Below are experts of layer 4 (counted from 0) of a mixture-of-experts language model. Rows are named router (the router's row for the expert), up (a neuron's input weights, with its number), down (a neuron's output weights, with its number) and show model dimensions 0-255. Each number is 128 + 32 x the weight over its row's rms, rounded and kept within 0 to 255. Numbers have three digits each.
After each expert's rows: "comes before" lists some tokens at least twice as common just after its tokens as in all text. This comes from a sample of Wikipedia text that the model never trained on. Tokens count by the router's weight.

# expert 8
router:130062137182170137112178122046103127111118137106180115113069114158174099194106094131137138142093157090134120184122098112127142109163134109126115047109136123104134181105131109155176081105089117195142194161143109129130112178130119111143114154174103027126151142137157136122135139142118102092088148052122090139105152155199141106122042140136112104123089106144138122204129149158033130180149187107155159213151127161145127151147162169093111123024138106125123163117133137096117141122124098096091128031141127139113077080125116139131099070193114088155119110137115135151103126123087098115183158119145118146101145146159089155150160128160138117127143113157089159164141099124138115151158124134123084126108128089129147106141149166087043137151166163138125150122122116192130083130082118
up0:195173135131172206115157130084135118141168175151067142145152125121170093185110112139088163151098113123122168175112144126132114156169201118126087126134118106119132172145172125116131072145090153195166104134199102174100123156129139104130122152162172080158134112129097144154158191123104157116101125091152132151162090126114169131148112084073153121202119113128177129086088173123135164164148186161167157125101086124115118123096180144080104108066100078099114095058126158089111127130090081099181120074057115099108126067139064118148143120183147082153092123154112122132181102114109160143181121088114155060157084145126114099136120182117146128083125133129121158079190140148139127182165119135143091100096139087125205156089176096123134100101089167125095157145109130132101071178119099
down0:089142058099137135061093130053143070163135159168170143133111153099103108094172080146121138182183135117135165156116070130177108114148073114143114062140217146092128066093197119112144145134131165167135125165143122165131142099138175130134172149127125116153163135094120207117122096111093126110151134127103141111047157094084150115125102117155153165175090156130133093110109126160133150151085127077123159161177157094119109138133152140150127163064150167136133127104139150136083138087094157117087147117113173102061115078111076143142152121188150135188108161119133135124143101096129100147132157063129114117174133094070114049120127152163177141102138091109135123157200169101161105121119117052089170111135174101095107222090146176108131098153090120156163182125140116101155091142167102
comes before: " of", ",", ":", "\n", " (", " and"

# expert 13
router:135117114105163150092094108131134157195103172129134127130082130232118152127136120106155105152103091079177151115155142062147077115120138126093128101044187110109148148118202096132102083148098128082184098128004109169121123122113121113133106139078181169120191148102124124126053157084126119148137108097049183103134095137161125102096136149144108143085107135150124131149155195131086104156138064129118154179125160088087147130120150059140198113194123121140107133161144126141114136146150128029085138122134109134130088112128107139165096143136078151121131130106132162136091101113134075130171146066112179122154199142154188068120115112167110154131157129169145111067105139139131132127145127094145112135159145144153146178142129160135067096135128150143163115124132105075075120061104121
up0:169101138137120153106109088137062194117106184093141070051181107152140107123132174135109073143090107129149182095137095103151078151180147135096147107163102133166072088082147128129137041078080100163115093150124191117172108131080149188131133125119098171117107118154111163121116173127101146108138179165149064149166155109139170115131175098109122135146152107126106117127082163109054126100142194107126125101162165106104119143083132093162099123081164138154135144133133139174122180133140109111125187070104130078085131082137117194191096066138141134103160083055149134120113128125159210133168201122084154121155103184156147154148154107125139103085138134171078133126122141141186134161166149162146107122145104087133127085115132214128098171146103129105123122146192093106098127152134154
down0:169123188169061104154093081156135195122162079156160128166175157118153149157133108133165124186148136128130165134113125178203069115109114105200141089152112176153137119170177178161127119114139103175143177160133105115126117061119134119133127151128114128104099093145115092161228060165098076092135138121103140170161151154133145130156111181156142019156159123174103101110145175103110154126077122117093071074125105109123145122112098134120110121108139106113115098123095165116111115144086130151150123189100156157139163160137109110083116111139135110140094159107145211134152112122105092116128140116131133106124164179094119084125080131045100090144118145128160100145146137131062110092129115090062167129190156170145091079100149094103154075142153128163166121154133121081088145097093035
comes before: " ", "|", "-", " —", " \"", "=="

# expert 7
router:118199141134118105122096059104136106135123124123156130156148160191122160153101101119143090124162130197146123182178098102124170127114157099107152125102142108168205116169119138166169124158108130092146150088122145141090114099140133148130111138184177163120205155109134157147102152163149156106131142102129108162127167087139143122162069087156117090101130153164121145104136170118167142115126116113129077157113086080104022109208138121142143126151132082146159115108136144102131106048165127084092121116144178144083130179122130160164115144150043110110110102062074091125141076094117119095128093083151190139073147124090188071135126171129124138146157130153175089056038148143102094138146155129110137167108132090120113207147136133090063146121200126130105198107076131123104121165104130
up0:153142161088185151183087093149109108128156093125159190081094175127159160153132137103070120155136134061153111122169144146121147114106182094139102123081107161140134118150059155109186138162118150128167133137098102117118119141152088133122128114131119101178125161144089166091104156155121116097185122103093178112127113126152114126131138147092165069167120090149103099091102124083065182175111194105084053110116146088138174097139125095139114129077122155167166159096120149055135051136130136164085112143102111172092172171119159141177143143161051105137160129181102104157122149115155186136153146087118084109146130102048223177119070191117138105089117143111167158144162092173126119148150066187120117151123115117153136147074172111126111123162083136119163162170112136180126090148086097
down0:161153137127099136114128141118141199083072118158128074134120132169172152149032169123177186104144096169168143123184112144136179179075177142147157143145071093138124130069111128136130082100214132089115215149127146148059153063189111186124092176159130131129109157131116110135029121115113083084153075102110106083098170089126155093104121154103157101162162164156122121138049139163115123114089126106114121181152102088171092170118120139118106146162162142095137121136157146170153142101120101146145141099176135110076146171113132115060089105137150114151112127098126183137101131120132142119097191181160070124167198127155105144122085186113133116091108100127090070180107111139111104119136154111128149077128104131133098089086147134148154122126113142141119158179107137162100083089102159
comes before: "1", "2", "S", "born", "M", "A"

# expert 4
router:133084110123117115113127142025116117125135103113161122212163117121118102129094138163089106154091000106160128165169161119204175129147126134124113124167154206121163136152216142124115061122088186098115166172117177096109137139116113104093094106108163146066153133149131119092114119132125132145123114129118153113067089154136142127150091123191130124127129171112135115105077131151137135151137182137141115135166137138111169129159147051133110104064149129136134184086162129121077134093168116088085130024144153159128132148135144122109131154108156154139130147110139119090148144109124167145131133129110159174106135110242244116127130113117137106143113097114159129095037142111163137123116121086099124119131131104148117108157145140040140108171144153088099163107110118112152149131115134
up0:144116120179178093157191104094083201060110160165144144177116128146104113114083094154064089101163148146139116131180153122186091196147159110105122127144200118171171176102098126121112097104100126176134089169135186130172101068132060147087116145094118133156160134087060181147137183072147133172140081120069117145148105146147195146159083133102135176085163136108096177096063129072130143162110159126125120139190116121102102139105107144137136098126106116160161083086073137110109187096185167128150177122189096140101112107121122133124164090166131119118173084116177126143096091140090172168182179074121144117126142104135122152109108107144092077166132168079162076128140118126073135125131109120097128140137161107145122102088126182094096161147068154146097092145109116110127102153108154
down0:141093101089150124076085160106137102193111173134107082135032051154078179179161132155157083136145145103135176184176103101179142076128103149131162126099127127136127158141141171146078103149140120142152094134108122154091133193074107120128112107120105126107093128136124115078137109106136061176150065127132177087112139092104123175138120144121116093132109151158131122114138138172155084048158146137124163115134128120115080136112129168152168161126136150077100170128118138123105066063170117170083096127102090106100108121162096091157102114118177140111136187132103087109135114122113112108125152129170161133117165124077086106155107160187160127171168088160127144181125098102089135133148125084190156071123143128109181196137083111092154143183185141129064163178125145129195188071190161
comes before: "0", "9", "1", " |", "2", "8"

# expert 12
router:118097125046143147116109153104143132106122129118146135150134130154142191114148134107109105132106007123152121154163085111247119115096157111135181111162115166091158161146174134105147003147114199092112150142113174117114141148133117138158082091154174158094167129134145092106066125107146106114103146128120121114087128144142115105126149154193133126120149144140101095129091133153088172114150152126177093125187166084145167111122182107122109148115140089103122144153134113119107132151152170073053097105148137133106105091116092149132092161167154154113081158096115105122051098098144069149141141091102146196108116167182255079106116138118124142129109099110153125134084143125165135117109113114131119167100137133158103099125151141132132169177137140125178163144099127124100100072104151
up0:099085189156197097083152139182091122116113130086095158078166084202111126108111109140129160103120131141153133063111122145095089051108126139094162112099109144113118160122114212100142094085170127196118165185112103155143180114143123108135082125199148145134123085140143141173138173128114088123138097129133108161081115144105145160098127119098141090114130149129087161097199193186119115147133193120083086099138118096140171094147147109116112051128081170116114127128167105108118112159073155133162107152135086126184140182120123103111119110181102114092132089150083126193128076192185140165175161084130174120135137099105124078143102126158133133101124151183152140178119154150180079174079155094121122145140198161127104097096127129148119138058128150145156126115058197094113144140095134
down0:144068154173174126085142095139131158087113170020132167132163127149093052128176102156151129118164105187162141165103159108100159094179133210142085142148179129129118133109177114089154146196101045089158094152143117100163154156153127107154106092111108164170083171129092082078140116119139135109126183114142125117080117123118116143095128203125169142172136114123106097136149146109172130077112067106137076102119119068163124133130060110100124109190087095155154131124128076107061082126096128147155149128142129169105147130135127112175140108099113114113172101116063163112133150074120138134165101072089136117145161139208144100140119155125168115134088096109169138144089086101154162165153208187132089084112140178099158138109128181153166113077093104150106114154141154165123135116143113
comes before: " ", " |", "1", "0", " |\n", "2"

# expert 10
router:122173143103152131117145144137125107048148120133145080105141153152143121114155138127127106038147074146133115128091124176158145103146136083122172129126185147095136103123130144121175099123143159163181142140122186134157087209118106170158108138116092023141122133158134137117097173180146116137155156099132130129111124154152122096147159138166193089105124123088124114110094168113096192172118125086105114142179116101144125129120142079141109134143160153132170131118160150122120139118160155131141139038177106142088071106107118117166069086171111124140134110120088041142043118113108113202195177098145153129152054116140195103125115158112126116120146134117146148114102125122206123083175137132135084131101113089148119158094140200005102177146150148111086128144082123060088143111165130
up0:195090104127096140116105130121126134077134168168138166105102218070147141112165153180097135092118112133149134114063110129189164047085108093190113085155102207127114130095102119124165145158116163162144141139111116162145127135113154113132143136074117122143118092117102136180103122109131153100107140114123183120143100159146128094138125166096108088027165143147131089092123125070066181141178160083081113115158096136126164078137137115167077165154125153159186135145153158157107124111153185096132174136146086161173140067137140118087036127159108061155138102149114120109082096118121148137172213121170147127129143123192109125113067129136152120121122101143145149148134129120123135107154119121126103106156166106171054164079192195083135121117128145158177060127106097116142094123183165
down0:154180173094123111080091091139181179186083132181090137056152124083187119108135103122149171146119155147129142144137177126083150116054151123133088169115042139103087142155154095155100147221153099157111173177148091089094116184147147143094113122061128153130118134095141139154119098116118090080110137097096085085146122115132148101131057138121132150114153104119122121139164082135107183096090132139143090156113118096079072142154185118149130132075151155137142166123135104115127162179141122137091123131135134175099153214119177147185086150117127065116147118151068116113140136069155129126100184147107169149067150129145147105095175178090111116088134087111137142160138116150096141119091101169100148116091184128076111183160124147150150113100146126110172098062112161158150177201071144
comes before: " |", "==\n", " |\n", " of", "==\n\n", ":"

# expert 20
router:112208128116112150101114139114122154199118126103135157167061186150112044126058120172100142112090075156149112140110066143141178147133112117131151114127134138107134136186161136138132167088154152145093136174116139117100122113127137138164085150138146073102147152217167143135129142064122087135099188100146125099153133115149158154115077135109128114126138131135150107079186120124142138149142117111121051156143103095097101200222169108073090113159151117141161141123128116130111124148120104139046126140140178114125194161101128108141085076167162129150105137150160062141064127104106045167131111151165106153112096139106156145172096106127135144150105068115151120112101153101114099156176119112123076151118156104130148116123128150108173223130187177134161093066109155048117113136052136
up0:207122071110188127162119203139125097135165100098108131170154135126069108104113130167121187098061093108124100110166116154180134107174138123204136066136115150039103132146135066106159141112074081143118147091114141133113175144135123199163082107144070082117121132129143095203154153106154144171113171124106093115172130103115127111076148164126108113122115098151131125128154124161230156180162130090095125143107080071122095149116148118151114141143180133074104143100096097152177133091116121152143111138124124140096096130137098117148126097132134109098108130132162178130111146182075122135171162129169100125117074155142204114104185174134129122124121115179134118115133155127104099159184163031117087114161124164143115113161124179097178151101147111117096102124103063122176195174081144
down0:171088098084146057142061130158168073133135027093203085141131100158073198114122096130154134101151211147146061145137151088173113105169115134175131098091125160116109110112108150179125128146093134088117142106129128147153194075163125104157107102159071078133126145137133140147084072151131136169078138154128145114137161109084197142104176110145139078104109111144141184123130117149139119121160114149147167147165115140116133144133126108092134115093128181077093136114126144175146083136086065125141116163121081110101080064135138160172080195132157119115131123115092130157161150079106092127115159186164134086156147101116114100171093122105174123165126141119140095185118113154086125105121118116110147165161078155032179171116174157160101138130186071163167124091141108135115131181156158
comes before: " the", " to", " in", " by", " of", " a"

# expert 25
router:144109129174161137081164078105110123128133118139145104091113101074123088151158099149118107127076094172161100106172146128131094123140138108068131113095125106127189148111182135131154110129106166120198138163085105149121121141123118101118125141107086124142193192091127115150117129115139065141118120073125128162098069132135145095137138139123115138127152094112138105120113167124056135154184157139136081192140104050055080137187116084135178115063140118183144122140113162157120151121185093091069153116162144206108154067150133107161175119155205118124123025079105066091122116144104174140160195106149213132116090124161205103093105107172143098130199145139146098107124155107146115170136164099105152115164126102115114107128123190106054146142161143120126169151115133103091083150129127
up0:151113143169085170101131137154060098069134122153076154047176069124151109071132182176141112142130077127179121111121103207151066157092112087167122123118098148137140141103120172131191159106164114133151109153110120113174094102146165111081108134145132144088096148136129103118134102193183117107148112119124193214170135077159145098149117146125141135125138086040116122147088130157123171092104173127126101072114116098098148105152086107116182147113093107118126133152102123152113149123182168139184135118162064126087083119180130135139155118161129123127089145115110106130129174123156086161243171141097119166198097166137117155106121141148182116092151161104141091102080156078093120108088159110138208138138134138160111160102083128105091140111156129140114164172083159160074075124150123
down0:123110147135101131159132063130190165116167115176098113110120103121099105119175089136136123122114063159094141181104106143168088176163155117159150098142121161150115138111120076100123133098139085152179107111069185127136121123083122109112115154057161171143140128163141201172139142109119214118103145120186085136117098065139137128110133086181141161044212145139130146120101042186087110140176130147159059071166196086073115125088165125098109059150093139164132154072160145078093165118095122078139129106128090103172107104136140127138169118132146150152124130158139119097098129091127115153136139118117109160228148173159145120161111094084142167138195146134120125131171158138143072083124114137120106100111123091129153148130137085193159130097129098121161136125195082086082136113125148
comes before: "-", "|", "==", ":", "The", "==="

# expert 3
router:100076139145103128107078094066154117132134117157182146114099115164128096118035119162124111088133069106141119131118063104156135129150162103108135081136169125100132138144126146129208169122099134137187128124063178115065095184142125134134121114202169120101138149126129144113151139161126095080129152105108136108112103176139112149127146140142105066100098109200163169193195129156127089171086172165087178128158108095112190141140158097117150103080184078152151157074173123183108103120130129145155119103115119104110146178133154155154145135143164190145156113100103136129133125097129121086134117135128116158068025127147098164063160106147183095119103123169114183173089103154147136108133123140096138096137087119107097151169105121043141130150188159105113157130133156050139151058106070
up0:120132078087145105137100126158118108156149102180106064089062133184119108050140100112197120131113166145134115105134083109075092082127115159142103137145157145114122128132105152141149227138095207157124159105110132101147112145158089110138137112103154183150114128118105096089097152110092143100162104084126150122166189142142123111173100166089094072096134104134122125158144124154056109107182168155122136159164124097147034126133106159121120116141103152068113168109138178106047147166169142167093174133156121138162163076172160104103109108130139070141085148132186152147059076118118144126189121089142147202080133143062123137173116119156089159168134120109179108101107178154136156097155091172117088066201147116116168156178159151070141134159124147165116123127133141146131113133145170
down0:139070086120168115151148121110104076180144107131155125070158088082136145108101138055122090117093150082074080089129132151125158076171096146066074167142144159162170086105179154161126137121154118138127093105129101153181173140153112207099122084152221150182148132166123109152120118130038128147104192093127109104115093130194154061147122150071118174128183139119102138166110134177120078163130158104110126115142105091089129146162104158094147102178133140114101123094157072168045154164117115132136137100121104173139180123138121192175097085105143132102126126080105117116000160086138090096187114181125119119159146103110102120162104107141096107149145131136131146122113184121160146127099105129132114118152128142173171167147133133130084157151178172146168119095134142108124155119157131
comes before: ",", "0", "9", ".\n\n", " States", "'s"

# expert 27
router:129082100135184095138133053068119143143119156127108110087116114102140175109115125164132100198089087148155131095178101092129098132205147132151148081071162129110110129094166123087170039118081190109156149103156178177122133156097116104149111143142139165168164138119130141166109143021097127107123130123105093149121137168138144124111134151092118125143156174133134117132113125076080173144166075125150152140166129064136120144137147039088134128137170134144154124124160162107089157148148122024092121109166155151087138024147110153144104124181162098117153051107096116110122119118128156129151148123116189153120093161172152081077134128119145107093160148174131160122107138129125139184146159148132062117134127104134133130117114149044084193101084150139086123135079123083138061130099112
up0:161118145181156110153095133129045159144094117135112124124126135187149121143121108091124154143075114095155163130120102125111095137150148085171145080130084123150094175124125133153150160150100131206167086113202124166092161122079201095066128110125172127149091104167136080137164135091119154090115111161151181125098100161115154190156137097125157130117093100122158151159162108128154069175079162128092152103190138135155098157067101146042144056157060135165104109170106180142150166089084114054126155133040138137088158120123090091108129122146130119161114152135141154091153160153119201118206107094141151145098155114098127198153117079142175171095094113169102131162169128140124105132152147099118056121126142184124155140128141121111127125104150142127101092135169109142046161079117126
down0:148117121154134119120134161092117169156150117075123117051134132104125134043130119091103153072110118078146153088223094101167144108091112107085094123098193083099099113109126108058131114171142146134129103237067147130080173106078131154157157122108071120163107068137154135107104082070155153167115139133102180101114120080119195086196188126115088178129047124159105095128149125184126140140169167104101107140156162162116106081139143121148149103128129116148130164113171144164079136140142103125110118107167106136100103094173115197183149121147162085164151113112081117144108169153125158154143116096174195157145141089088173121115138125105140141111196102107158156189161157039092105141155123163138121145163138093102090152132138135096118148183154149132098140131162143112104099140132123
comes before: " ", ":", " •", " \"", " A", " Country"

# expert 6
router:120128135152138127138093123145139104117144124178190123127076134171108071140130105114140155159110101126153123119152096117124105135191140117148121082124157125119172106233099161139162205119161193083147109145128121138058112118173113062224119162100134128101159108124137123126140124119182124111074105133151145119109112159113126162120071142113089083094145164185155182106185120106120121192131086091117100144138119103128167115065093124146158133133164113119168167131138147125134066150149136122116128149187105108098097139026138148144131128145080063172148179140122068156052133131115062094145125125124142168108067133172148128020160070182126164141159098148177145084104119142119087111100139086122149159117123144109116095125121155174079132110123130133084061160111189061116111123102118
up0:191148108148121134115069130149154148111091118133165141142038137075130142109129161103133148137109074179119117136101129117118143134166184159140097134053112077122111144097118178145149153156128075166118141144146155164116161147077129193129074162103137169115160101092143087174152129140116064110081169139108129047086180165143156085082135141109107198101139129119203108134128120119158115141110202113099159166082118121138099092171116102110163185114149124167128170084177127136126077158136145161080015113169091109130102106098103107117107167150167136100139138098154149130132186176164143110176168097109101088128148128078115130075116112136088131185107157133201173090166113099107149090151186124176108101095107166115121151127166112103134190153141127075099118179104146121101143072161134
down0:184132187145154140143134154185158148071109056115043113123124136143157124163098103147096102111164167109113111140160158072138156095156153174151124143144087134153114148155114134151059138162134139065105110109127108173097107163086134127125136162116136154051115122135091052115113179131123110099116122147137067113119111119132095145113150109141180203068160177189155087147086082104132150166117131126056148130084157070105088117148180092165154116088133111192137164164130120121141146124131127161210067088126139142121088134116148134170085152089052137115193128156127103159127120120118135112179150171164093080124139107145126110186087121066120137094131174184085122074187084163078142138130151087104179141166130098138136039118118108140076135140135112152152108116152135167121170137110172
comes before: " and", " the", " a", " which", " but", " in"

# expert 30
router:127205131080117122103108109114116181177147159076117112149187149125144069148126126182108095101134101170166116068132128118126099154103161122090141101114178107150132153176157123133143167134155108123110107131102224166141150137132132111110095076150194034130113148192163107140161147074146111139112133136111103151084167138139125124184051123193160018128114125180146133092145206129123126132119054129100103145147110117127145132143111105035081102186128107154170152117115124147136119081149095085082145152095134115130140120120185104134119113194111115115125088075131151118116102153143092141121118105158168136041029183097098138111156138136129160140152101124184067165092163124120086126123145086109107160143109135120134177127107159101098129114178167136119134059134127102137114125096119
up0:195127069140119151149092125105106150100114100103177167117114124091164170129067155197163126174083102099111143115110144157122152074103185169197130115141098144142129149187066088175145155073066070232170121184114128119140129128111109140134111152148131093133118199084194082141095173172110165115106118090111115073104142125136128135139177187104134150146135160129098162113119150173160141109113157156125054094122135103105095077104108096130177073090151122173095182176134098139109146097098076145130116107109142111105090137054189081191176117163167082124138130133189092153112124087108138168185175123108156105146156117109159121103087150090153112133107113111116165174099153102166127094150119176147122101117143110134174103112161179089091169132121146121102112152113105129159124109153083
down0:131187135133116189134158120187132142090097116142141129117087145066117071045121087183134153162142100178103100122101150133118182158145055111095119130135120065119091125196112150122118149123147133150115161163141125108086118122166150174106157170145139155177092168124140130094070115166198158139156092106107118108075083108120066077109113148151113123135129064140089074099070106151169151115156141127124132098150103110093152120190142207163170103177147156139170126145139098134127140112101105156135096170160062113087135160087169072096201137114107122130163129115100132138132157098093152093091116122158158140207146071158077154099099165194091124130178129106146162089147187102166128176129120133094115157105114171132132111116131145066110162172161075100107106135139056131072158152093143
comes before: " the", " a", " his", " to", " an", " by"

# expert 31
router:121197169140121114131082136099142173184143169153091122211159171146132091129177112164095118143108105192131127124135155145125113168114139142058168101112146104142139132187163110121107143106158086080092117141146197144100102097154144160122108137178142125102141094168131107163132142088112141127102135103122130113137120127140124118179085121129085048099113141141137110078164146133130118137115054071133121229181119101126097184155181153086102110169142096151158107115124144116125138127151117125105145100182164096112146113118114118136102123163098131164067136074158129149079123124077065156095045123180099133062013128109168176169145105135133166175138125103172087100129149126096088078150114084131081157116135112108112189101126195128143147147202147111146139078147177068110150096101147
up0:187103114173161137114090162198137143113113162110134137103200174133118103164091113108111141068118148138209136145145151150102141126053151125084118106095104119082133132144147151123151083112118128173062101147155140088102147130103115112119100101150127088091085131119142114146137160145158163080174127135124191114085147139070134121166117188110190177115183182113128165094137166072127116124129196123146117093131062095149158113102138123135171103112097135097198104095140140162152144151052072104140084135107107193101101105148118148153137093103084136158109144134136116114194137070152146139163135125132166199198204089133127160102196110095171145076116130178166108072130114173174118075164142131121120103115163094125167139072095064144058114152145099115097120163138105135119081147153103
down0:154157085131139103138165173194132144168113157083155105098090109125090108133138067103111101040135108126131100192049128053099120098134125173093069140153118072106166118129221149129180136130119102142140138111203118149115166140104192242121116065109144096160120052133151168181088137114114135126109176143106130088110173087149171158162105134111098115155165200188126106125161120100166156175099110121043096150138101191108066120113149155138090119147135117115167181137084073151127060108123120152129147137153106162121120119146094125190116116119167130154118117127176143116122173185124110158151157118118143157110157145066158147111143164145132114080139112105117065110158165108121099156142093108100110137124109163144090129116106096111104100119144149102145181158087079151142116097117133
comes before: " the", " to", " a", " in", " that", " by"

# expert 22
router:123164123161133138130129139084146113151151096128216115118151147121130059099113133126121155110116133129123113169161141076116133127136130119142157103087188172133144131180162148146129144098163173063106122185183087113116112117158143094153089153074171086099091104173108167110142121155144041119128125066139210108000085147126136118159065150175136076085168137161153108065140151088083123139119145081153095214175079106134197135163159131110131128071141148142158164130166153153119125104144087109070150148175092135081139128035125111126092125118129071157132117171114039136138135127151147155114097118158141115141117117157136114136174099127117131165093080152137129137139119145175108127136136098125150186120111139129123107102084152111114145139127136117136071078095151097039150132165170
up0:135150075133123120126108141194138126134097150132091099108119150161179140128129138163132108126100104117162137145065180121128151162151188138123118152123111163147097162146146129104162172056145105112124107156135217094069166096127204124155219153165077115120087104131124148141145129081124165108171157059159141114145113114096140055114106178128153082146133126103124130130094173095097109086117159077125098126133109147104089119073105146131106150191162154144182119071144151080098162110095098087141149120137169165140056074167110055124126112178186081106162140129177154109102124074149155205154182113162100119141133189140151168037164129126059140165105112135161111080145120088125081195127130155143158119121119124160092107109113127154143142078112139107127133125107065135121114157201133
down0:138153080171156105144154151110181113175083112141183118102100146091148154109175116115149123183103077113105109135117169094082142140094116045102150129150199104069110076123188106169171090140125133158129193163143098129100135211071155136160172142103120099134117136096183086130120088134147146079137182161124153126100114130140109148173136171094149145166142075124064065160097060108130094152107189123102067145100130135125085107092137173136179165129142164163135112139155096132104127124094123141111079108160144164111125117132108043148161102129146125160167153142106119173131135086114174163139136103139137077054144133173061168137115168129091110074126153086101119153104124106031159143111191140123134161142158134136039148127133140125118160170182136081160138081138129081112106141132146
comes before: " and", ".", " of", " in", " to", ".\n\n"

# expert 11
router:118190140180115135144089177078094138101107157147100105143085144098131114162091139170125136139097018103166126125172187151135148183104148113029163134070205145117182118127135124131150100059139122079116128102098103127143106121153141128132112098106088153125151101114173145149116147200144077103085127128130130079132112142126130143098104143124102162126138104184132135157130144126178110160100160124094150128152173050062151151160139121170170124084123093129140167109152116164122147109117144077077151070122135160137146140068136113139136121133079128157148152113111147111112099169148190107144169146134152139046071151184210160067138116132143124141143105170175106040070126150163081095124128100118156176111139152119121179125109159085083185178100143146049145122153133115163134133106112
up0:134134177135178109140143166144095153147166135176129134080084107149169110129110115130081047164107094135110120123117159147103111172169158098121092134138078104080108100172107138109080179108096168240121109170102145123130088152115111110097141105095135079147096078102126097113079147118129150114089094066122169143147144124131146191125150203128169193131141190174154086118087170097121136187132167140151094188141136156085129166114143126115126074127148135140083172155078119103104139118077130144161100150129116122172102160087136092167140150180155107108127154107102069129092129169093131139191225139056147129132128223130108092078126148126130101051100110127126175149104122097085078096049086134155181149161136072110130187133108118127132123134130169123141119131167140125137120137129142
down0:115130138169144118158114148146110167180176117115126097123163111168180138089113158106151095182125068139069161127066123114111071111084157164086124159086098136097095129104137161171131130163115167092077145129193133130141141126106083145151155137144141093135149177105080127089136075112117167098095132113149152165098140084152149069119194155152141174132090135131094125138089075199116168178170098167137138142131152119128161116082131113095131079113138162110099110147100163149095079110127115090136062149136186191190121117111126174170161175146102127081056104149088119109092135158143092098067124187089168205118213128151144084080121156075140114198114153127072117164105159116061114111095141140099161161139072093145060136097159140121135122117153105154126125169121149140104133155088182
comes before: "1", "2", " The", "0", "9", "3"